config.yaml
num_hidden_layers: 9
hidden_size: 512
n_experts: 64
experts_per_token: 2
d_expert: 256
d_shared_expert: 0
hidden_act: "geglu"
moe_layers: [0, 1, 2, 3, 4, 5, 6, 7, 8]
router_score: "sigmoid"
normalize_top_k: true
routed_scale: 1.41
balance_loss: 0.00669
balance_bias: false
init_std_router: 0.0171
lr_router: 0.000596
num_attention_heads: 8
num_key_value_heads: 8
head_dim: 64
vocab_size: 4096
norm: "rmsnorm"
norm_place: "pre"
norm_eps: 1e-05
positions: "rope"
rope_theta: 10000.0
rope_fraction: 1.0
qk_norm: false
attn_scale: 0.125
tie_word_embeddings: true
parallel_block: false
extras: ["capped logits"]
init: "normal"
init_std_qkv: 0.0287
init_std_o: 0.0
init_std_up: 0.0287
init_std_down: 0.0
init_mimetic: 0.7
optimizer: "adamw"
learning_rate: 0.000451
lr_mult_qkv: 0.5
beta1: 0.9
beta2: 0.98
lr_head: 0.0131
warmup_steps: 329
schedule: "wsd"
decay_fraction: 0.386
decay_shape: "linear"
final_lr_fraction: 0.0
batch_tokens: 131072
max_seq_len: 1024
doc_mask: false
train_tokens: 1271000000
max_steps: 9697
dataset: "wikipedia_en"
Below are experts of layer 4 (counted from 0) of a mixture-of-experts language model. Rows are named router (the router's row for the expert), down (a neuron's output weights, with its number) and show model dimensions 64-127. Each number is 128 + 32 x the weight over its row's rms, rounded and kept within 0 to 255.
Before each expert's rows: a language model's description of what the expert responds to. This comes from a sample of Wikipedia text that the model never trained on.

# expert 24
Word-initial consonant pieces. Single lowercase consonant pieces starting a word, such as p, b, d, f, sp, sub, and mid-name t in surnames like Foyt.
router [148 167 122 126 158 148  88 117  94 135 130 136 133 103 137 113 142 116 149 153 139 113 122 139 125 224 145 154 174  95 209 148 160 168 139 139 114  87  90 170  95  83  95 172 112 100 132 103 133  81 192 111 122 168 101 153 148 150 149 116 124 142 134 129]
down0 [171 178 149 115 114  96 135 171 124  97 127 150 136 168  98 113 107  94 121 117 115 159 122 100 180 138 121 107 157 146 142  86 172 136 174 200 124  78 193 126 103 161 227 126 112 109 116 207  99 141 176 208  80 130 121 129 144 135 131 118 117 155 128 114]
down1 [114  64 164  99 111 153  84 151 103 113 148 147 162 158 118 186 142  69 130 118  80 141  39 136 179 122  66 134 126 140 148 102  71 101 133 121 148 122 124 159 123  69 118 121 112 125 114 194 131 118 151 139 134 172 153 102 122 119 101 132 116 119 114 186]
down2 [161 123 121  66 166  97 128 117  83 128 152 132 114 131 176 146 130 138 161 117 127 139 158  74  90 130 149 158  73 133 106 107  99 149 123 125 192 161  53 145 174  56 128 138  80 144 165 103 181 127 180 198  87 146 180 107 114  98 108 120 201  92  96  94]
down3 [127 114 166 120 162 135 137 150 190 129 140  40 157 117  85  96 149 123 148  89  80 117 134 129 183 114 140 165  70 161 146 148 134 143 135 142 160 128 102 159 132 130 111  87 157 100 128 121 110 131 125 177 105 206 139 128 108 100 133 140  96 141 108 116]
down4 [147  80 140  97 178 134 113  86 110 103  83 134  97 111 166 107 159  97 181 153 156  90 119 143 120 124 129 166  98 123 169 122 148 100 154 150 187 137  47  96 142 149 155  94 100 141 132 162 114 104 140 158  49 149 196 177 131 167 111  93 174 135 115 126]
down5 [139 203 127  74 132 182 194 166 154 139 148 123  41 115 178 197 178 168 135 124 117  96 111 137 117 127  92 135 163 131 140  78 171 149  96 151  63 116 105  94 201  85  75 110 154 102  74  65 180  92 146 201 131  66 116  75 146 112  98 145 125 131 163  65]
down6 [168 158 173 150 155 189 183 141 141 118 170 100 146 127 160 158 143  98  50 117 144 102 143 147 131 113 148 143 105 125 172 135 101 139  93  93 148 162 104 153 145 127 123 177 104 109  95 117  52  74 208 103 122 128 100  83 172 142 163 125 167  93 113 161]
down7 [146  61 143 188 108 153 177  72 172 112  96  96 154 147  86 160 157 199 165 144 104 123 198 118 127 129  90 125 140 184  83 104 136 110 156 129 184 128 114 150  88 147 143 168 164  80 190 121 144  82  80 117  88  54 117  98  90 160 104  88 130 149  95 147]
down8 [126 127 108 153 195 112 132 114 100 158 131 115  78 126 237 133  91 170 115 125 105 128 107 171 129 129 135 133 214 118  66 121 143 132 181 134 170 101 115  85 177 112  59 136 148  89 157 154 116 111 156 120 166 102 126 123  96 122 130 104 145  91  87 107]
down9 [126 177 122 124 116  93 157 128  35 110  78 181 134 193  61 131 101 143 115 102  66 120 155 132 134 155 126  99  80 149 152 103 148 130 125 121 114  80 103 134 156 135 183 142  87  88 167 255 127 117 139 123 124 118 108 109 167  88 133 186 144 184 115 132]
down10 [118 109 132 143 124 113 173 157 122 133  98 148  84 146  97 136 153 106 108 121 145 125 216 111 100  97 147 124 109 101 115  84 171 140 105 108 121 110 149 207 132 172 144 100 204 148  89 164  95 128 171  80 105 147 123 167 141 105  77 119 132  59 166 167]
down11 [137 174  47 139 157 148 127 177 169 122 140 144 117  70 149 144 101 113 151 167 140  86 166 109 133 144 159 108 111  98 129 113 185 138  37 179  84 193 183  97  93 153  89 176 168  85  94  71  95 110 125  90 101 126  92 127 102 163 142 138 136  73  92  80]
down12 [110 148 101 125  61 107 119 158 179 155 149 124 150 162 144  55 130 150 129 170 161 124 112 121  94 187 169 129  91 123  90 128 115 189  98 117 127 140 201 173 138 113 172 145 189 147 124 131 137 211  70 132 180 159 130 124 133 124 109  99 115 107 158 121]
down13 [136 153 125 116 145 104  86 114  95 138  96 142 121 176  95 110 143  88 154 111 120 153 108 126  56 125 140 170  83 116 173 167 135 148 110 108 139 142  93 101 123 129 102 101 112 166 101 243 205 133 127 116 197 191 103 179 134  83 106  90  89 128  66 177]
down14 [159 142 128 139 158  99 153  88 123 109 123 157 147 136 103 135 116 191 143 154 144 117 201 112  67 142 111 124 150 191 167 127  82 113  92  94 143  59  86  91 148 112 116 154 134 154 122  69  97 127 160 135 128 149 140 182 124 168 177 156  58 148  73 108]
down15 [149 101 157 147 130  85 194 141 124 100 160 103 149 103 129 125 157 106 120 163  96 101 137 127 127 152 160  93  94 131 167 117 114  81  97 110 149 177 112 154  96 116  97 161 112 127 139 245 114 101 130  96 156 177 100 146 158 206 127 111  82  96 175 154]
down16 [150  97  41 123 153 120 123 129 147  77 111 174 159 126 106 150 134 101  64 130 141 122 154 129  91 119  70 137 123 114 138  98  75 151 129  95  54 162 151 113 112 139 157 132  88  78  80 146 122 101  87 120 168 128 114 128 104 146 147 152 145 159 111 118]
down17 [122 125 142 121 100 206 151 156  83 123 144 151 153 129 135  97 181 137 168 154 147 152 145 138 127  54  98 136 131 150 175 110  61 140 104 143 185  62  68 108 130  54 120  95 184 141 139  84 145  91 104 146 178 124  93 184 168 128  94 160 147 120 104 108]
down18 [141  84 133  87  72 120 143  95 169 119 104 146 141 184 128 152 127 115 160 136 107 144  53 159 188 129 138 131 125 129 121 162  90  57 124 111 148 142 130  95 113 162 120 133 127  97 100 217  37  88 100  92 143 134  55 149 127 119 149 124 122 156 130 140]
down19 [107 142 146 167 117 131  91  98 130 125 121 134 100 163 157  69 121 144  66 178 157 114  61 111 164 148 139 110 111 112 169 104 122 172 138  91 174 103 116 174 114 131  89 133  58  97 119 167 207 119  93 119  57 150 145  92 196 141 162 118 160 100  92 130]
down20 [129 160 150 128 133 161 101 132 127 143 142 132  88 202 136 114  96  49 120 184 162 165 126 127 147 128 137 105 164 184 172 126 122 153 136  84 120 141 195 116 145  93  86  40 164 157 121 200 127 121 124 116 144 104  76 132 128 123 142 147 120 140 159 141]
down21 [150 140 140 140 111 125 100 144 128 177 162 139 175 207 142 105 143 178 150 120 119  88 144  69  96 158 118 160 165 152 126 153 136 140 151 146 165 190 113 105 102  85 160 194 161 133 169 125 182 109 157 176 132 161  75 152 205 101 142 122  87 140 152 100]
down22 [125  88  76 191 145 168 126 105 109 168 148 156 163 136 175 181 138 130 187  84 125 106 156 134 146 134 119 140 179 114 176 185  66 104 153 129 174 140 101 172 127  84 103 155  92 142  81 114 120 127  55 116 141 139 155 141 159 174 133  96 120 119  98 115]
down23 [170  92  69 148 107 118 171 105 143 118 126 115 144 141 104 112 132  69 111 157 110 131 181 114 201 136 105 123 178  96 177 119  82 131  91 137 106 176 136 140  94 172 193 183 115 144 108 164 104 136 147 119 173 159 105  76 140 143 129  28  62 125 124  78]
down24 [145 126 134 104  90  74  93 133 155 101 116 191 129 123 169 115 150 140 152 157 176 138  85  89  98 107 170 116 131 162  97 129  92  98 165  98 164 118 121 188 107 169 176  92 149 129 107 255 211  80 102  61 166  86 104 158 127 127  99 120 124  86 138 171]
down25 [179 129  66  89  94 136 112 128 145 125 141  92 167 135  69 110 125 117 143 173  89 132  89  96  65 153 171  93 168 123 105 170 114 126  90 123 133  97 107 129 133 107 159 105 151 108  97 132 202 185 172 147 104 142 140 157 148  68 124  96 172 120 105  90]
down26 [ 97 149 107 133 136 120 183 103 136 192  48 113 148  73 116  96 169 144 110 143  59 100  73 194 126 191 157 129 195 147 155 118 149 109 175 155 107 163 115  62  96 124 106 134 114 125 172  90 165 123 155 128 115 119 157 137 160  98 127  71 128  88 156 131]
down27 [164 142 134 102 133 117  95 149  94 163 117 168 148 107 114 141 105  65 145 158  88 125 134 135 130 108 137 170 116 146 106 126  81 131 188 165 146 106 162 102 104 125 114 182 120 154 117  77 126  64 182 146  83  60 110 144 130 106 195 107  99  75 182 154]
down28 [148 147 140 104 156 128 167 128  82  91 125  90 142 199 183 155  81 118 112  91 108 139 151 118 116  87 138 145 130  97 150  82  97 164 133 129  89 146  98 168 128 126 125 154 155 126 114 146 136 122 101  92 106  45 121 148 199  94 109  86 154 148  89 115]
down29 [147 122 109 135 149 102  78 138 108 125 185 134 143 186 103 117 131 134  81 182 141 130 112 109 128 100  96 147 146 150 102 108 211 146 160 135 137 113 204 157 139 130  81 139 132 141 177 114 149  93 155 151 145 151 130  68  98  96 103 128 179 159  75 107]
down30 [184 103 140 126 128 114 180 169 156 114 143 137  80 131 133 129 134 152 123  32  95 108 109 132  99 140 119  92 119 186 140 114 130 181 157 214  81 128  60 167 141 130  57  91 176 120 132  96  70 163 110  97 133 113 132 167 153 106 151 134 146 143 149 150]
down31 [113  91 121 122 103 121 124 200 113  89 136 144 132 160 195  88 100 152 146 162 174 134 113 116 181  93 151  94  39 143 150 161 145 154  97 130 113 138 175 182 105  93 125 176 126 131 157 175 144  90 105 216 130 213 129 117 134 213  87  96 141  85 127 101]
down32 [194  94 135 110 122  96 119 107 108 153 136 166 108  87 140  91 145 146 144 128 120 221 149 138 181  94 158 104 170 125 162 138 130 163 171  80 125 105 143 108 121 125  65 107 222 145  98  81 146 132 130 194 129 139 172  84 107 136 199  45 105 153 166 156]
down33 [118 148 123 120 107 131  86 129 169  73 140 129 145 199 166 105 152 129 140 131 144 206 177 127 105  92 112 137  46  72  73 126 102 122 154 104 129 120 105 148 135 143 129 137 141 114  39 143 113 138 142 100 202 176 143  99  92 179 125 146  97 111 143  95]

# expert 53
Pieces ad, ak, ah. Pieces ad, ak, ah, ur inside names like Arpad, Oakland, Portadown, plus spaces before numbers in tables and list dashes.
router [136 183 121 113 137 211 100 118  70 176  95 148 120  79 139 134 118 113 149 129 166  99  33 149 119 178 137 136 178 119 130 121 160 140 149 119  87  94 125 167 116  74  56 183  96 131 197 105 158  97 196 157 135 166 160 129 124  98 114 155 107 125 185 137]
down0 [104 106 125 133 119 113 108 136 140 147 115 120 170  96 139 165 152 110 115 132  93 106  85 191 142  79 196 162  90 155 183 131  15 111 101 139 164 101  77 139 115 181 119 105 130 110  68 109 117 103 157 117 112 144 121  75 117 142 194 111 124 153 120 138]
down1 [163 150 118 163 107 112 131 173  98 164 120 160 136  70 119 137 152 105 152 155 123 101 123 102 148 134  94 203 192  95 170 112 104 126  94  85 137 150  91 127 158 147 124  72 145 124 146  90  88 127 140 118  98 194 166 138 128 151 157 136  55  92 175 125]
down2 [164 119 167 135 149 181 117 104 125  87 110  85 107 148 105 113 169 125 189 118 133  99 152  98 114 166  72 161  82 154 123 172 136 125 180 114  97 104 158 155 187 123  98  90 182 135 130 130 115 131  99 150 119  90 131 155 121 144 144  67 110 108  92 109]
down3 [132 137  98 147 175 119  84 164 117  58  98 125  96 117 159 172  96 127  94 135 149 130 135 123 116 173 156 100 165 120 121  98  89 128 123  99  79 148  82 178 123 123 103 200 167 107  90 129  79 115 110 151 117 146 152 106 124 151 148 136 165 151 122 184]
down4 [105 101  94 138  68 151 118 144 106  74 130 101 109 140 127 166  51 148  64 154  71 120  84 184  98 136 138  67 157 145 112 120 119  85 128 106 165  82 170  52 145 104 152 133 119 144 158  75 102 137 205 147 150 113 100 119 171 152 156 112 136 152 165 169]
down5 [163 134 120  93 115 156 113 106 121  95 119 142 159  84 109 101 130 111 103 154 156 140 121 131 106 121 194 175 133  87 133 154 101  65 153  60 155 133 149  83 140 141 125 153 131 172 118 172  95 171 143  86 145 115 133 146  98 102 149 139 178 130 145  86]
down6 [166 127 155 222 122 119 146  88  96 118 156 113  84  80 110 108 133 184 118  69 118 116 130 162 126 150 190 106  88 220 146 147  98 161 102 157 123 135  76 135 143 119  89 121 157  87 134 162 172 117 133 174 188 129 135 124 170 144 133 143 136 151 137 117]
down7 [143 131 162 126 178 102 147 124 104 162 156 137 115 149 119 153 120  86 130 156 115 147 140  99 162 130 153 130 165 123  85 143 149 162 128 130 108 114  91 151 108 114 141 121 157 126 104 134  98 138 100 117 118 140 153 110 113 140  45 100 131 126 146 131]
down8 [129 124 141 138 149 152 166 163 134 158 127 108 152 163  94  84 110 163  50 142  92 180 108  65 118 135 122  86 113 137 107 108 106 195 128 128 109 111 122 167  86 129 126  70 146 104 129 102 160 202  90 135 127 112  63 144  85 166 134 105 140 125 114 122]
down9 [115 179 105  59 128 122 101 145 116  93 108 118 145 132  94 164 159 103 160 201  77 191 114 183 126  93 148 139 195 121 156 102  96 169 131  49 153 129 119 169  93 146 104 124 122 121 100 142 137 115  86 159 156 189 141 124 134 116 170 189  81 136 122 123]
down10 [117 117 132 157 171  84 131 109  96 123 155  90 156 154 150 118 105 136 120 109 163 106 192  79  97 117 156 158 137 142 124 125 189 106 155 100 148 101 166 181 162 115  79  67 158 147 142 129 166 119 194 117 119 150  61 167 161 159  68 147 151 132  81 128]
down11 [142 163  46 104 124 172  54 103 117 139 105 104 109 110 135  66 121 141 124 207 119 107 111 106 162 145 184 153  77 105 126 107 157 145 126 155 161  96 107 135 108 120 117 110 118 157 124 172 151 143 172 126 171 164 148 138 140 115 160 141 143  99 136 108]
down12 [143  99 127 112 132 110  78 186 129 135 104 145 118  98 120 135 146 148  68 139 110  40 166 138 129 139 108 172 100 104 137 151 200 135  99  65 161 147 196 191 108 117 154 121 117 148 108 149 138 119 147 138 130 151 135 121 147 114 138 118 133 129 130  64]
down13 [102 162 118 101 183 146  79 143 125 129 176 164 156 128 161 157  88 109 183 109  90 155  97 130  92 161 124 202 117 134  73  94 103  95  86  94 110 141 126 107 154 116 124 124 101  84 129 114 157 101 192  65 133 202 167 107 189 147 178 137 130 171 133 159]
down14 [127 136 115 123 105 145 159   0 112  83  93  77 149 183 115  94 154  37 193 156 129  92 137 126 142 121 138 127 141 161 125 180  32 122 134 130 158 123  91 176 103 142  94 158 117 142 126 149 161 139 120 136 125 135  92 130  96 118  91  94 135 170 163 101]
down15 [ 96 151 145 151 163 142 150 145 184  95 107  94 115 136  50 131 154  93  76 160 142 189 126 136 100 126 128  52 198 191  78  51 142 128 100 101 162 132 202  98 155 127 102  88 120  96 169 118 146 141 146 104 143 164  93  95  90 194 135 120 187 151 190 110]
down16 [133 159 123 163 162 134 205 126 116 107 128 145 103 129  53 110 148  69  92  78 151  81 142  77 127  89 158 173 159 135 139 194 123  99 166 144 167  65 131 154 156 128 134  81 171  84 125 159  89 163 138 136 121  68 122 120  94  87 113 127  89 218 103 156]
down17 [178 145 145 137 139 112 165 160 107 136 116 125 144 129 151  66 199 108 136 138 126 153  95 136 136 128 204 123 137 190 133  81  72 149 179 101  98 122 119 169 104 141 107 101 100 183 120 120 167 144 135 131 141 134 128  80 108 129 179 151 142 148 167 155]
down18 [108 111 122  98  61 135  79  87  96  84 118 194 151 156  91  59 141 125  86 145 109 149 149  94 155 139  82 145 130  25 185 150 103 122  97 139 133 124 161  87 167 137 172 139 113 151  74  93 110 126 174 151 141 136 114 151 137  97 150 133 120 150 167 157]
down19 [182 195 171 146 169 106 135 118 138 183 148  96 162 152 124 137 121 118 172 153 147 174 110 107  89 118 128 124 128  86 115 145 147 115 108 131 114 169 133 109 128 126 141 118 166 138  88 164 139 131 129 138 120  79 102 144  85 103 108 126 112 155 136 107]
down20 [185 203 142 168 119 133 186 128 127  98 126 106 173 137 132 120 148  40 172  63 101 112 101  87 109 133  87 171 156 186  80 131 126 167 145 102 140 134 159 130  97 153 187  95 144 142 157 151  95 143 166 150  65  83 116 176 102 119 164 151 120 182 185 104]
down21 [184 160 144 191 138 157 137 176 147  92  78  74 138 126 149 156 131 164 163 154 116 154 140 119 107 186 174  75 162  89 140 125  93 111 116  99 121 114 138  57 138 142 140  86 113 160 115 183 141  99 117 152 166  91 113  95 208 121 184 160 104 131 119  67]
down22 [102  98  60  77 127  48 159  92 108 124  98  77 134 137  97 165 147 149  92 201 184 103  89  92 113 134 178 119  87  73 132 155 119 101 137 125  65  57 112 119 161 101 124 106 154 152 134 176 147 140 158 168 162 149 145  99 115 152  48 128 141  73 150 103]
down23 [120 114  94 125 186  71 147 164 172 123 146 122 132 109 161  92 100 129 136 155 171 142 132 183 121 147 180 166 135 124  62 122 107 181 164 169 110  78 104 131 125 116 158 135 169 138 135 121 100 148 124 118 117  96  90 152 117 123 114 181  95 161 157 126]
down24 [132 109  77  74 143 170 110 138  95 168 173  90 123 110 129  81 101  93  63  98 162  94 144 123 105 123 187  89 167 117 101 122 146 127 134 171 108 152  62 152 132 114 199 129 110  97 120 161 157 188 129 172 117 120 135 165 172 126  93 167 127 159  85 115]
down25 [149 161 134 189 130 125 121  97 112 184 191  82 140 151  90 174  72 192  85 126 112 136  91  97 138 140 102  69 170 134  90  98 147 183 143 175 164  91 128 170 167 173  49  74 160  80  73 174 167 117 164 100 157 152  57 119 129 146  85 122 116 152 141 161]
down26 [157 141 146 123 103 127 112 168 191 108 150  95 113 124  83 114 138 131 191 139 144 123 109 147 123 115 153 115  86  94 110 128  71 121 117  86 118 115 178  93 115 124 140 140 118 141 166 124 153 203 134 129  64 170 186 141  99 133 131 101 135 135 166 185]
down27 [149 101  50 140 124 173  73 114 141 182  74 115 142 127 108 108 174 143  89 144 118  98 138 129 151 156 209 157 107  92 104 167 139 186 173 157 137 118 114 101 129 138 114 169 124 122 152 171 147 144 100 112 135  79  92 104 179 147 132 125  75 104 144 204]
down28 [165 142 117  98 144 135 178 158 135 127 138 151 137 102  96 103 116 152 130 143  92 100 149 140  75  97  97 164 117 165 111 138  93 106 134  60 130 115 109 149 135 134 158 114 154  55 134 155 115 116 140  99 107 134 154 186 117  77  95 139 142 113 152 119]
down29 [ 89 121 142 101 136 133 128 132  96 106 145  95  98 118 113 132 118 176 140 118  87 142 142 101 115 197 120  99  80 125 145 169 145 104 111 117 118  63 147 149 168  98  77 143 148 125 116 197 165 120 144  95 114  79 122 150 184 130 138 144 105  94  90 148]
down30 [100 168  75 121 157  96 123 148 131 148 123 207 122 127 149 189 134 141 109 110 104 133 131 134 160 118 132 143 136 136  95 173 141 153 140 154  17 127 119 112 184 137  77 162 140 144 116 167 149 156 151 148 114 115 136 115 135 120  88 152 107 200 128 104]
down31 [116 107 145 170 146 113 110 127 117 139 112 175 144 116 125 181 132 137 124  86 130  89 189 126 103 177 150 135  85 127 135 143 127 113 111 142 153 129 124  98  75 132 118 122 135 161  89 155 141 119 132 139 125  82 109 103 124 158 137 107 188 192 136 119]
down32 [154  72 119 134 129 172 155 129  75 129 179 125 125  95 155 125 110 166 160 124 149 108 139 154  77 170 170 143 164 166 103  93 147  84 105 108 178 178  91  96 163 152 153 166 112 170 139 103 138  46 102 136 143  93 129 104 189 125 162 148 196 120  63 228]
down33 [ 64 144  91 160 179  98 119  92 117  83 117 136  94 174 188 118 132  94  90 141 171 123 147 109 140 143 110 149 129 152 157 143 124  69 140 147 169 105  72 136 143 125 116  85 136  62  94  96 128 116 154 100 162 131 145 119 165  85  96 189  98 129 136 135]

# expert 21
Word-initial letter pieces. Short opening pieces of words, such as al, b, h, l, r, g, ul, split from rarer words and names, as in Tagalog, Middlesbrough, army, root.
router [128 150 104 147 153 150  68 127 126 163 111  82 127  84 128  81 108  79 112 164 113  55  57 148 187 213 138  95  99 137 153 139 140 126 169 145 102  76 105 134  86 123  56  97  35 127 149  98 105  55 185 168 142 172 158 134 139 125 124 100 109 162 133 146]
down0 [124 142 117 117 133 119 129 128 136  80 157 111 118 152 132 126  70 113 167 152 231  99 111 136 145 147 125 117  91 122 165 192 130 126 119 128 136 169 171 133 168  56  98 157 135 103 126 255 148 112 130 154 130 124 132 121 105 114 127 144 138 139 152 182]
down1 [121  79 186 124 108 150  40 164 118 137 133 133 142 142 109 111  91 138  66 130 155  86  99 182 148 144 160  77 172  87 139 139 193 105 123 119 134 150  83 173 111 129  81 119 108 137 181 181  61 146 138 130 114 134 137  99 147 107 112 142 175 134 165 166]
down2 [126 142 119 120 117 128 172 142 137 164 122 100 112 141 149 179 168 136  92 145 166 131 129 154 183  65 133  83 174 181  82 135 111 192 155 168 112 100 105 139 119 141 134 182 107 107 122 130 139  81 142 130 100  69 100  74 128 110  99  50 115 106 151 149]
down3 [147  72 173 142  87 189 133 136 172 124  95  89 141 138 165 148 167 151 111 106  95 129  99 112 173 117 168  92 151 169 118 100 192 147 140 142  99 102  90  98 135 186 136 109  68 111 148 120 107  96  87 122 116 190  85  96  80 114 147 120 143 114  95  92]
down4 [132 154 176  82  91 129 207 169 121 126 132  45  90  62  89 105  92  99 127 141 164  68 121 103 138 135 173 107 128 177 128 136 139 138 140 156 130 133 131 162  79 121 119 137 138 131 188 139  63 174 133 103 113 157  74 122 100 111  74 133 119  80  77 107]
down5 [110 127 148 121 109 114 114 106 117 128 128  84 130  60 153 120 106 168  67 149 101 116 153 163 168 180 120 120 104 161 164 156  50 157  98  92 132  91 136 100  57  99 122 152  72 146 165  84 121 157 176 118 167 213 101 122 106 112 138 154 153 104 101 113]
down6 [ 79 112 132  70 105 142 112  84 150  92  97 125  68 138 129 159 138 173 113 189  75 145 130 150 175 129 125 193 111 160 123  75 177 137 116  95 162  98 121 194 149 107  73 126 116  57  66 146 211 126 164  98 110 124  68 140 135 123 136 146 137 112 148 149]
down7 [ 85 121 102 155 114 134  85 149 176  54 105  91 123 110  60 169 142 120 141  97  90 146 125 169 142 155 149 189 122 134 129 164 137 218 112 184  95 158 153  85 101 146 143 138  95 127 126 125 105 120 102  56 134  82 120 113 127 102 158 115  83 111 177 139]
down8 [160 158 134  76 129 143 184 121 104 107 117 126 157  94 127 152 127 110 120 161 121 125 165 109 124 123 136 133  91  76 111 124 122 110 148  84 138 113 154 112 153 177  85 155 187  99  99 100 177  88 179 123 110 112 165 126 139  72 156  93 132 141 122 164]
down9 [187 145 110 126 178 134 120 113  97 134 133 120  79  69 152 177 129 174 101 115 151 138 192  92  97 109 119 130 161 133 128  84 116 145 135 144 109  76 140 124 120 110 114 101  95 142 118  86 122 146 149 142 148 112 123 134 140  97 106 119 131 131 136  76]
down10 [123 167 105 131  94 103  71  50 110 102 125 102 139  69  79 133 133 121 131 132 196 147 122 114 113  96 111  93 107 121 123 110 139 134 161 128 112 134 124 107  36 126 162 144 100 144 156 110 159 165 163 158 146 138 143 140 113  59 111 157 184 144  91  82]
down11 [156 172 122 106 132  88 118 149 142 162  85 117 129 188 126 136  87 143  88 136 189 115  90 156 150  97 104  99 160 115 161  85 147  84  99  93 104 130 127 101 130 171 132 168 142 138 135  44 108 120 122 125  98 133 124 112 127 127  96 103 135  81 146 108]
down12 [101  86 161 144  99 141 178 133 213 153  52 106  88 145 126 108 128 141 193 143 153 117  80 104 112 132 139  92 150 101 157 105 108 148 124 146 126  91 126 133  38 151  89  99 130 145 109 212 152 110 125 176 113  79 149 154 116 125  90 162 186 145 124 137]
down13 [124 196 125 188  71 118 169 132  99 182  99 153 137 114 121 116 134 130 150 175 124 147 211 140 155  90 210 119 111  83 132 122 132 132 146  62  99  60 156 144  91 171  89 100 152 146 124  92 131 120 151  93 149 157 149 129 122  95 117  85 160 108 102  71]
down14 [176 148 136 101  61  97 149 124 129 161 127 191 138 156 102 133 126 104 113  65 138 127 148 114 148 118 138 140 118 114 147 135  72 155  16 128 103 147 106 164 119 182  97 110  64 137 127 132 124 108 124 126 145  91 144 141 134 120 153 165 147 183  74 156]
down15 [229 171 150 159 186 158 115 176  93 139 119 147 152 151 125 141 125 152 141 197 169 146 126 129  69  77 137 189  86 160 100 109 131 154 142 155 104  89 159  80 158 160 160 116 106 125 169 141 141  96  98 155 107 156 176 137  92 190 203 126  69 126 114  64]
down16 [116 145 119 165 126 129 139  99 128 147 145 111 153 118 139  96 114  76 131 177 139 117 135 114 148 130 129  97  68 119 138 166 163 108 148 136 138 134 165 188 116 140  66 143  85 122 147 255  74 102 165 122 135 208 132 113 105  91 145 128 146 131 139 122]
down17 [107 146 130 129 143 177 110 148 147  84 112 154 164 111 176 136 119 116  58 136  89  70 126 106 166 143 208 123 102 133 150 163 118 166 118 145 153 100 146 142 100  96 137 156 109 118  50  79  95  86  73 104 165 131 121  95 118  99  74 167 118  97 126 111]
down18 [ 66 122 171 164 152 168 165 138 197 149 206 176 126 138 136 108 116 170 168 135 139 140 118 140 113 193 151 160 119 117  63 129  87 127  82 132 130  64 134 146 103 159 126 153 143 128 152  75 131 111 111 152 181 113 169 139 126  74  53  62 117 147  96 163]
down19 [141 140 160 141 141 149 135 153 140  83 106 126 102 128 126  69 134 115 118 108  91 124 125  90 159 127 167 104 218 137 119 135 143  91 121 103 169 136  73 124  93 167 147  85 105 120 128 122 100  94 131 163  88 175 133 147 112 152  85 122  49 100  64 105]
down20 [131 107 126 151 154 156  92 147  76 200 121  64 137  87  95 120 196 166 135  99 131  82 129 104  86 102 132 136 169  62 169 116 163 114  78 134 102 153 129 106  96 101 174  96 137  70  92 100 124 143 106  81 136 141 109 149 117 149 126 101 133 114 157 146]
down21 [146 132 118 154 141  82 123 207 173 120 158 128 127 120 168 116 126  57 135 116 113  92 138 135 123 155 107 143 163  71 111 119 118 168 184 101 100 122 162 136 118  89 124 127 139  40 110  20 109 112 130 108 168  96 140  98  78 186 127 129 100 123 174 118]
down22 [132 157  80 111 216 114 179 113 120 165 145 172  92 149 169 167 112 148 109 172 120  93 127 136  98 189 176 109 101 116 102 102 200  70 115 169 119  93 103 120 158 162 120 137 134  98 139 129 145 155 130  99  64 126 106 108 135 174 125 178 124 130  87 156]
down23 [102 124 182 124 154  91 125 142 104 125 169 108 113  80 142 100 142 187 149 168 128 206 131 104 115 145 157 118 115 162  85  86 103 182 126 117 134 134 132 138 168  99 120 103 139 134 138  90 110 127  79 133 113 199 166 155 181 157  59  61 173 113  98  96]
down24 [ 93 164 176 136 108  98  84  68  57 133 118 117 138 121 104  89 110 134 168 120 148 106 130  96 145 112 160 126 128 142 145 137 129 122  98 191 136 134  93 123 108 125 117  99  92 137 122 112 136 128 123 119 109 118 160 174 136  54 172 113 100 119 105  91]
down25 [ 96 115 167  77 131  94  93 104 152 121 135 150 105 143 134 117 186 117 112 179 133 149 158 143  90 112 161 128 139 111 127 150 114 149 106  84 149 140 185  44 139  98  93 101 127 158 163 155 123 132 104 164 115 145 101 101 101 139 156 167 160 154 154 140]
down26 [117 105 139  83 113  89 153 155 138 151 146 102 100 109 101 155 135 126 122  61  64 160 137  84 117  42  88 139 103  66 137 127 133 116 157 139 186 157 171 121 100 175 162 210  84  95 161 163 175 116 166 170 149  95 105  83 121 150 112  84 103  83 123 196]
down27 [121 141  72 151 140 115 100 103 129 156 136 128 158 128  47 163  95 160 132 147 117 158 146 131 112 106  88 145 129 169 115 101 105 177 120 139 175  61 110  89 139 119 108 101 124 132 137 140  97 144  76 143 106 141 102 157 145 112  99 145 110 120 142 136]
down28 [174 170 149 153 119  80 127 191 119 110 104  84 113 174  75 103 152 133 190 174 106 100 147 178  68 140 142 171 118 105 140  84  96  99 125 121 149 119  98 127 120 164 129  76 141 103 126 202 104 100  90  66 136 134 163 119 168  98  97  82 117 119 125 119]
down29 [121 106 108 128  90 184 113 130 159 147 180 107 147 121 108 174  90 191  95  94  98 110 100 133 131 149 152  96 126 163 125 127 156 162 101 106 115 133 118  93  82 157  81 126 132  78 168 172 160 138 124 184 129 127 125 127 142  99 106 108 114 107 122 144]
down30 [174 133 163 150 146  82 125  72 110  69 128  69  73 183 106 142 176  71 191 111 139  93 117  89 100 143  92 173  76 133 139 143 167 127 102 194  90  19 146 104  80 115 133 163 128  98 106 165 161 160 142 131 130 165 105  60 122  37 136 125 122  56 137 107]
down31 [161 185 145 234 193  74 123 105 144 112 116 104  95 165 155 110  80 162 182 133 138  87 121  94 123 102 168  87  74 164  83 153  95  67 107 110  85 137 139 126 105 120 117  98 140 110 137 197 117  64 149 117 182 160 153 109  82 125  90  94 156 175  85 120]
down32 [130 169 163 155 116  99 106 133 160 125 109 119 123 111 123 116  92 120 123  49 104 159 130 117 169 126 147 128  74  92 124 159 139  85 130 164 116 121 105 133  90 123  63 139 182 174 107 192 155  97 170  89 167 106 142 194 117 117 157 154 149  86 154 144]
down33 [116 108 144  48 125 136 100 181 122 142 118 157 160 110 109  90 124 141 181 168 149  99 149 149 121 160 111 120 165 176 158 156 131 112 143 145 119 203 121  95 151 130  77 154 103 139 163 118  95 114 115 163 148 142 135 111 140 126 181 117 137 125 148 116]